{"n_layer": 10, "d_model": 224, "n_experts": 64, "experts_per_token": 4, "d_expert": 96, "d_shared_expert": 0, "activation": "gelu", "moe_layers": [0, 1, 2, 3, 4, 5, 6, 7, 8, 9], "router_score": "softmax", "normalize_top_k": true, "routed_scale": 2.5, "balance_loss": 0.00253, "balance_bias": false, "router_z_loss": 0.001, "n_groups": 8, "groups_per_token": 2, "init_std_router": 0.00606, "lr_router": 0.000627, "vocab_size": 16384, "norm": "layernorm", "norm_eps": 1e-05, "tie_embeddings": true, "optimizer": "muon_variant", "lr": 0.00624, "beta1": 0.9, "batch_tokens": 32768, "seq_len": 512, "train_tokens": 352300000, "steps": 10752, "dataset": "wikipedia_en"}
Below are experts of layer 7 (counted from 0) of a mixture-of-experts language model. Rows are named router (the router's row for the expert), up (a neuron's input weights, with its number), down (a neuron's output weights, with its number) and show model dimensions 0-223. Each number is 128 + 24 x the weight over its row's rms, rounded and kept within 0 to 255. Numbers have three digits each.
Before each expert's rows: a language model's description of what the expert responds to. This comes from a sample of Wikipedia text that the model never trained on.

# expert 42
Auxiliaries, pronouns and adverbs right after a subject in narrative prose, such as was, is, had, been, he, not, previously.
router:153154118167137174125088149130113145114121118153116117153143106119162114162116154138110108142125123140118117110146141079164139138133138144107113164149097096175148097084128099133100178114133075166109132136150151132131101127137141112177144097128125139135106153181102137126147108099101167138158131121133165122135122091084173144109106143081132124102115133158138129133138142084139085122115171146151098110144167126119134146133146179159106130150140158155154158132109156083118114162151128137122117112160096110135143101138153108093094105159126115119122159165149148142150114111102072150129076129149107120128154116120106085085137072113135146147140095120120109117152122115083152134170
up0:115102107167164178132162114122128133125124144110125129109132138086122140177169123122125094106097085141150128135096154111137130112097100118155102134120140125124101118179145156064131171132138117137081123116111154134133143138106137103126166151124139163148127111102139151095125104150139136121112148127098127145171103132128121098134118104112096150126165098147087162126091125147194146061060142134141159112173082105106116152142122167092102129143175130129152129102139147099099130145078117127143114142164165084128112151166140103091141138102161145124159105153152107106115121125133117075143107148108151124113114141128158157118150117108125138090149115116156125144148134142097108129161
down0:118124137126167092136107141157120112134125140132108114152178141112110139125122140107114129106092129180138109119146127127118092101098117114121134139141108156125109125164153120055123139110139169194070113139153162108134130084137080152070150135137158140134121096129155135075125105164150144109165112142132084169127142101117112140102115091117093150151120092109095146123122139139108153109128147136160171101150136145125152147103120138068116136134098153125117142155123159122098129133137100174135144147167162119173108123147143114107159125104137132101126094134127115157111137144158152120175089133130128125136073123118120149099124182143084160093148084161144119153103104145138138125153
up1:150143136148102127112154147139111099138105148131139118116168086105182144127132070144170112109140121088068199138131164141159132110118138151113141095134149101138107098105152122136140127141134115150119120112169099099130086172154128137157118131113106134139128127134115143172142131126093145127145103090131133139091122159131151125069140136155107135116138123122167116117130157133071111090157174127124138137113168118082104166123109096135096140104147126133141089163136097111106118168086141129126101127108123137132131172078169099136141144131092144102119112149121148167112121114099116157106108154133128145154144119110172125121079105146087093132101102134119111095139079160127106166139
down1:159120096152155122142123142122102164148105106104131123106088120126159156139125157164105101142161177106132089123134117219124126120089129102138102127108163093127114081100168141166103117134134142144124149097113109186127133120066104145090116118133155129133116158122115111160135072153081132110145120142160100136145133145085099099140157110155078137125117133101148131127121103094112138158112119137081145124090152128132116108162097148138146099150145161148120152096123124142136112080162131083137153119118124103144132124142149075122131121138152132115116121131144119152156112147120100131191113115116155128093077107104123140152120133130162158122124178159136158117161141141149124145111
up2:103128105108186164158131128117146155126129125107047127120127159120123125099115121134126144143113124106099107129146115123145104146116162134108096156101106106122113136147118137113093148102090087144143104092156181166143132131125140170119124132085124155124136142100104078148112118131127141146073110140061155086138130120103145125153139121146117120144102128182192106126105134126119086113080159126118121075116151150137171136086167138147125158127087146113102143112130111147130156098124144135110125133150105110179142082166141114166146125131130137152116179096133165126141137109124125099121150149114129098094092101158141142102113107110129163172120107111126120117108141129151179143128
down2:158174112131147127123102126124190132203144118136104098126167147115130139129164129140141170151149119095136098123128098083153152137149122098105136119120095117109123135079091097135143117061102133138133138141166102127127131111144135120080096154106131129128141173149115161129120113126139130136145107107118088147108130153154122173112145108118092081135117097117108143128101127110138158107096154145132136144125113132141123087139116101145121150130120159131146138132140143095103146156149107119150163118135158153142107084137141173135152133138157093116106106102081119120124134092099132161133091119113092100117122154159095168139167124142125166125173125197132105090148119169140125141057
up3:104117134117092152093090123152157135148082107137110088155127094169121161127114124111133150132124150120107124152165113141140149126115152149117112090149118150099115107166165128119136155158085161102102124138128134133117119149115130131134124103142105137105127130147099139137142102077132137159119149121164158121160117126132129158094164154126105116164114156114171115183161118108131118105118107123155100129153130105114134164135141136169103125167125116148134138079081165133111144087128136065151144112120124123169074126154183116109111119147087166130113107138118126109120096075133054174161132153156182134144126156103150116126109104139125137159115104137108143148149107169148078132145
down3:122115091117147153108137131160129125149131158084142149153168153111120167156114125102109133129121116143139123119125110255078128134164143133118109138083142079141099117070129144157134140119128104165174168091113124153138099127161147141139117131111137163153149102119071136125142139128077140158140116090143127106162122144109166124117121118109146122135138085144125152095138113123148132139154097122117163115106109096137127122153158117181110144125158130109156134132159119115135171139106137147135156124124133155130115140101111139149084125153114134155135077130097107095133142141177150098104132127102130135106137124105137091150101117100124117111133120118135160095099121172092112146125
up4:084136108114126161147122149106151126120138167155146133144099116157113124134119101097083125157116070139138075086146124119119170155092086133111100137103131110140119146137120158143130129146134132087141081138112096162099190136100125176137130131111165134149132151128121134110151094133151088135098117138135179136143106104109130109122142121111125101123099120145160128111116101171144189160126165146132119134090147086165114103128144113114137115132098133128127175135123142111070102102146119122097147125124131130113136099145136142174096089157113129140116146098113130133148114158128150158099171155118151114155076094123095135114155086112186135121120100184109106124091140165134146149108
down4:108131134069132125120129140109113155119102125079098159141105164152163101092118123167125138118115095128132137152152119207101119140084125146128081083142147111112158132173155129138136098111112186127122099129131149127111113143143137147080120142124117093117126127114087102104093100157092118128084106091111110146127115133108113169147148076136144149111131113158127097127104118093180119151135141115139123080138110155123136149139130127139128178188105139137141120113129144160162127127167104130123071158110095154165150144148154130134138130134122139120158115148142132092145153161099098102146146141135153140181132147131126101142124151136119149105086114101074162107127123145156118174118
up5:128132117099159144118108114097098121120110148129146176095152113158124160094121149097150113184091132091128130082166100150157135136148112132074092137105146073113118130084096135141147142148135137194175088111136186157091134143130129156154101146088127142126137175147158098117141136109124121095114133106132134126158157094125156130119115122147119131121130117124118168141159141129108118085120120091120139101123123143111166139109093136119133109142115110149169129109151118149140116112152142135123105145146173120167143135151192121110101153143110137116139138147132152112125162170138100125114187138160090094116135109086114106151128117191124087078121106112126136100153158143117144125122
down5:131120155153095149148153157087089103101120114199105130165132108135123164136158156115134130102115139125108137177120136146130151098138126135179140152142167135153149150113131067154097109108136125118111122091105115134170107145159095101149099125118163126133107094120094185176103145072164133173153113131169107108089128160142074124129165174125133120161103152092136108089134135109113149144109106106152126145122132083098136115146157155125127148123142109133145122117147169122116101130159085111145120134145111131069142106162115155139125133122152101133127145176113115119127089085156125132116119112148144108076136090122157124136085121126139144166139156121120098112133126113115129122125
up6:108109108120147158076132144149127146152102135128138122074185123139148101119159149127131115107112111122098080153133091105126147165100134162113105103156086100184115155131137142133164143101099121147121089160111127123122117143130147175155136106105145122098152124118104155146190099167141111166123114095119114134131142156128101124123124127106181144135153130114176110139135130105114142125138134116155125102144159158107151096144102128184143087113135136162126089137147188126112098102127125142099112103123144133133132138109134160103085174096153101144136154160153150116094086100136109133131097104142159116172132129086091083107113133084130107162122113139130159170093131147107128120145
down6:151133141163134115118123092114123138173080172104181151120118142118114113161140094174127115136172124126110112137159087135101145119119168131117144098142105131145122074147148169141118111127129112149129180101128121141145116099164129125133134059135129107138098175128092168136133102120137125144146082157161113125107149122182106135146122113134101110154080150118111125118132146103107071156123115160157136162059158157152115141148122144137089129152103147149124094157164095111147153089127157123150118092142139151104114146124132127132097126114157156132103126121147123113173109085129115106136161125139107126124071094115137124106139091139138106129093160112087154125112109113132124134181
up7:165138138149086148109126145126079125135102122147126093105187143166132143150124133128129089111134130105131156125150144125131165114132144102147123179145146120132112130143186156098103155095145108159130116091172139120117092111145119103148149097109090147105102125154119148124117080103146163122155117139156137133169117155115129112066133105153075124119131117086133135176146132098128115129168135157088097143162101134117149125085131145099129092141154117137147113142094166113104134152097122111119108110081146134131134110141152124126108094168141182132111093175111150142128118117123060142116141125136127113144169158161140118126109125136068137124170122146161146115164160158108102154148
down7:104133137133115150121118122117150142135123141133132137127080132106130116136104083120125151113094150106101131098130159118104142115115142094178132113146123104158145112138116174151149137108113110145119126104084157156105165117114136141152177151121099162136144163121088136147142125119119119141147167118098081137154160106099110116135102096104171138098095123152109119143106133148093123131087129153141125118093185140121139117087106119166091157127100117130166141127121105151119170145150120097087159118109109151138127116116106110150102206188164110117172070096120124157129155143119148145151108127116112136082146091143126119148152095103138145056129128115115154143144110162153149136177
up8:065148115164155170158142095127112134140138149106181152097168061097106097085107121096147133117138122123153123116168125113156080157097140145137125156138133110154143148149121098134146133143112100152109137109117149150128099156189130174149119104115085095097122142131131115135175106109107074136129078129125100128181099110128120161106129124104144129109145141134134156122102175132141136153126162111128100097123166147168114133143086103122109101145152153133120141144103106120188099153140159107090109178138130136156108143108103171127131106120119125095129131140145135105151109123127111122128148128109127143121104143101094090107110141125168129136143108145089144105163130163116173135143
down8:151135173122116098160131084121130098141119141095134109125115094120120159134107111159176098152111146150120088111142177148114105122092136150161137111138126129178107118118110114149131103147135167111132176154166052109118108116122144120116139145135113102155132134132122112132119130082109153154177118094128114125133148111163134121178107096115134134143140153101108157139109131083093126200132114185111148093073099105100120139133146144131139133145141149136148107128130136101128157123112149127145152095189097151134109112174094134135115151114106080134133144119145138119144158134133121082108097178110134137099122105150137123092104091143174150103109135105128143165146097140111136082144
up9:175089132167120161154130133131091098122108123110130114128140147115165166107115162122126135128167115091157150126119138154112095127112137169109116121127099097131108113110172087117134156150106072098132106130101127109123104140156124111162107117100071133123128142177126130089123131105090102127147096173111202110141136144140103132115115159125082114135114125125138173146117135101079135140189134131128137154144153150116162134128106095130080159123155135138182176150124156136130142108143124136147127134079143118113112103121122118123130151139086153123132109164146189134117124111166098147141118158144125114055152121117093150123140095136149158137138131102118104144093148129153171111133
down9:098173134108125138117158132123158160121125103074155102140116103115172099118111116136116089134104157144097139123166151168124140115134116153165094108087141121107147115154103115088111148125130122134128144166094166138113088072173141103189105117125153096175069140161115162170150129136137140126130129086134120153138116155121103141116148122161167102135126127154098152143098133162148127149095143091151122147129089100112134126137138143133122111115147122167112086117130152157168106120098111131128144130101095130129135117141114162122126123166101164114121160137080100122120091144114101084124150122144101158193145133137125124111129180126126115108096105134156133102176095166122139109107
up10:152104113105150150147136138113142109104141077105117156135128119094087083124099138132145110143083159109120173154143152122154172103084178093140144137124116125114140150135115120145116107118132086110138125145115153121143141154129179124138149142114153164176139152097104164152137122095077147144105131113171149132198096098144159062134089110122156149124103191143153091156102122143139149119130149123134133156151107131101076132115105106184080121099146139133141108130145114119097133137132125121088111158146114145118104151104098113144101111167134112121127150189135106105139111140153129141141132157076126142135103126163149132144110090100119128148142103154110137159130117149147145125115
down10:128134137138116102092089116161097177155135125076100088171104135175119103130136144145119127161142101141144088131135103176106110122121119147125139102149158119125143147141123091118130129122133138128127141144158135126106104061090107124093113144132073105081133131148087139105134137089135117150124137105137163113101139114115116133148129079120099113154134113069117142146111141130127107103167185158159121141087134102117085164144139122098130163139109147119126112111140140169134119170080128151147146102145109100145145122125162065128108121136175180134153162117121118129084131112123157151129120151167136123093165078114133110146136113141125140147161138123131135146165139113141126187160
up11:096122165115106116114116110145084153126096119147146138152154117156137152112112141125136110130100084109109120131131139144079117157144116122126119081130123113117102107150152100119093130117153121136137099133144108121116150132114090180121139151154167134158131130124144134124127150169124137131158091153129123115106129111150124150142134126106157103149130073150088106146110157110133089124117114173122093079143137125135160150094169102118077173078085130139099103134133126162165103145118152185183120117155167109121161161151175125147135116107113103119103119109119151074124120097103118183144095157168144122139100136154144165091131107127149120122139062141125114117128171096161137100112
down11:148159121132136181121116119168126092152159145060136122127127135131108114118134128149124113118140106096135155114097114184137156142158151102111137127177099097123107150104132117148161132103128090115117155153082098125139128086145153162127115148143153120131168153114109118131109144134159134137122130148159113064099115145162118130131134096102145157121110149121149139115134148129099147170125137136077109096127157090153129084102105107136107095111138121118137125109099162150165177116133174098105116084087113126130131101144109065155153143107145149094119082145143127117155134126184117137156133164096122122129133156104148127148190141072150093133132099120124158140132108129152102155105
up12:088153122138160131127147155166120119158168173105115092118148156114121108122096123124142148096132150171101108112179152106151116121130073179124122105142165103154138143144131128159097109098096122159129124175111103124124162144132116136112109090124146103163184123124108121130099062099107117143131130107087105145136099096116133171126131134065102114135157129105145136141142166125136087131134111130126114145128176102149134143179171135147143115109108127130141158135125115128128140112137124123140130133120174097123153095096084139139115159135080137115121139123133137135149156119138153149164124097119096091172188160130131105156170116113105116109120107153104121098133104106089163111175
down12:141175138152128143131137126123140137110146154131119142158123124089092115137115143127115131083171113140151133148129110125095116163117130106098130150130151113174067112130168143164115120141161129161137137115139133067109083095185186155131126119125094116108155138135104140077146120112126135116130118105108073095108140129108116129107161131158169117117087174104107118145142151122142145166119140112107122124175126126131133167109120113091125099116114119171108156120102135143092139150192158148116132136099106142071131108136116093102138147116128140085175116141120143145119167118127153142115118107113124102191108140113143076143093150097154139152137132157066119119143140172137139142139
up13:084153132120181148171085165128120118152155171108093141114139118123119113154140090125119135135090170158118101113138083145127115074129098162147081148159144115130100125114124102142120133169136145142095128121161125129126119130156136142154121110132123152112174103132164108113136150152127144184149149157140126108102120120076108157090130133094111153124159110106106140108128116131141105103108110166134128137169125133117162129100210134116123139126142133128141144121139119120111140110103159097106122143108087119142114093152083149158125127108104117112105131132147120097171139128099132137137075147133087141106098119148142139143102090094111100074126102136103176116195107130149156173105
down13:136121124128138116113102112131140125121120155114119125109135086121126113182154113134109108138156094138136154129146118119113148135195100148093120143111140136141131151082115108147138150109150179149093129120125159128101083107148114133114128104114130124190114142147123126131140131112152121110126124131092084153125147143137099161166122103103085127160118084093122138141121152135124123132143154143199147123151132134120167102096156125123130113137151149096125150128118156086133092066122148117114168091115076084107165161173121111138089147112119157182143141146104140083120145145111143127093125094096189101144138157160161062095102143142148121152107137124094149161139142154129120111136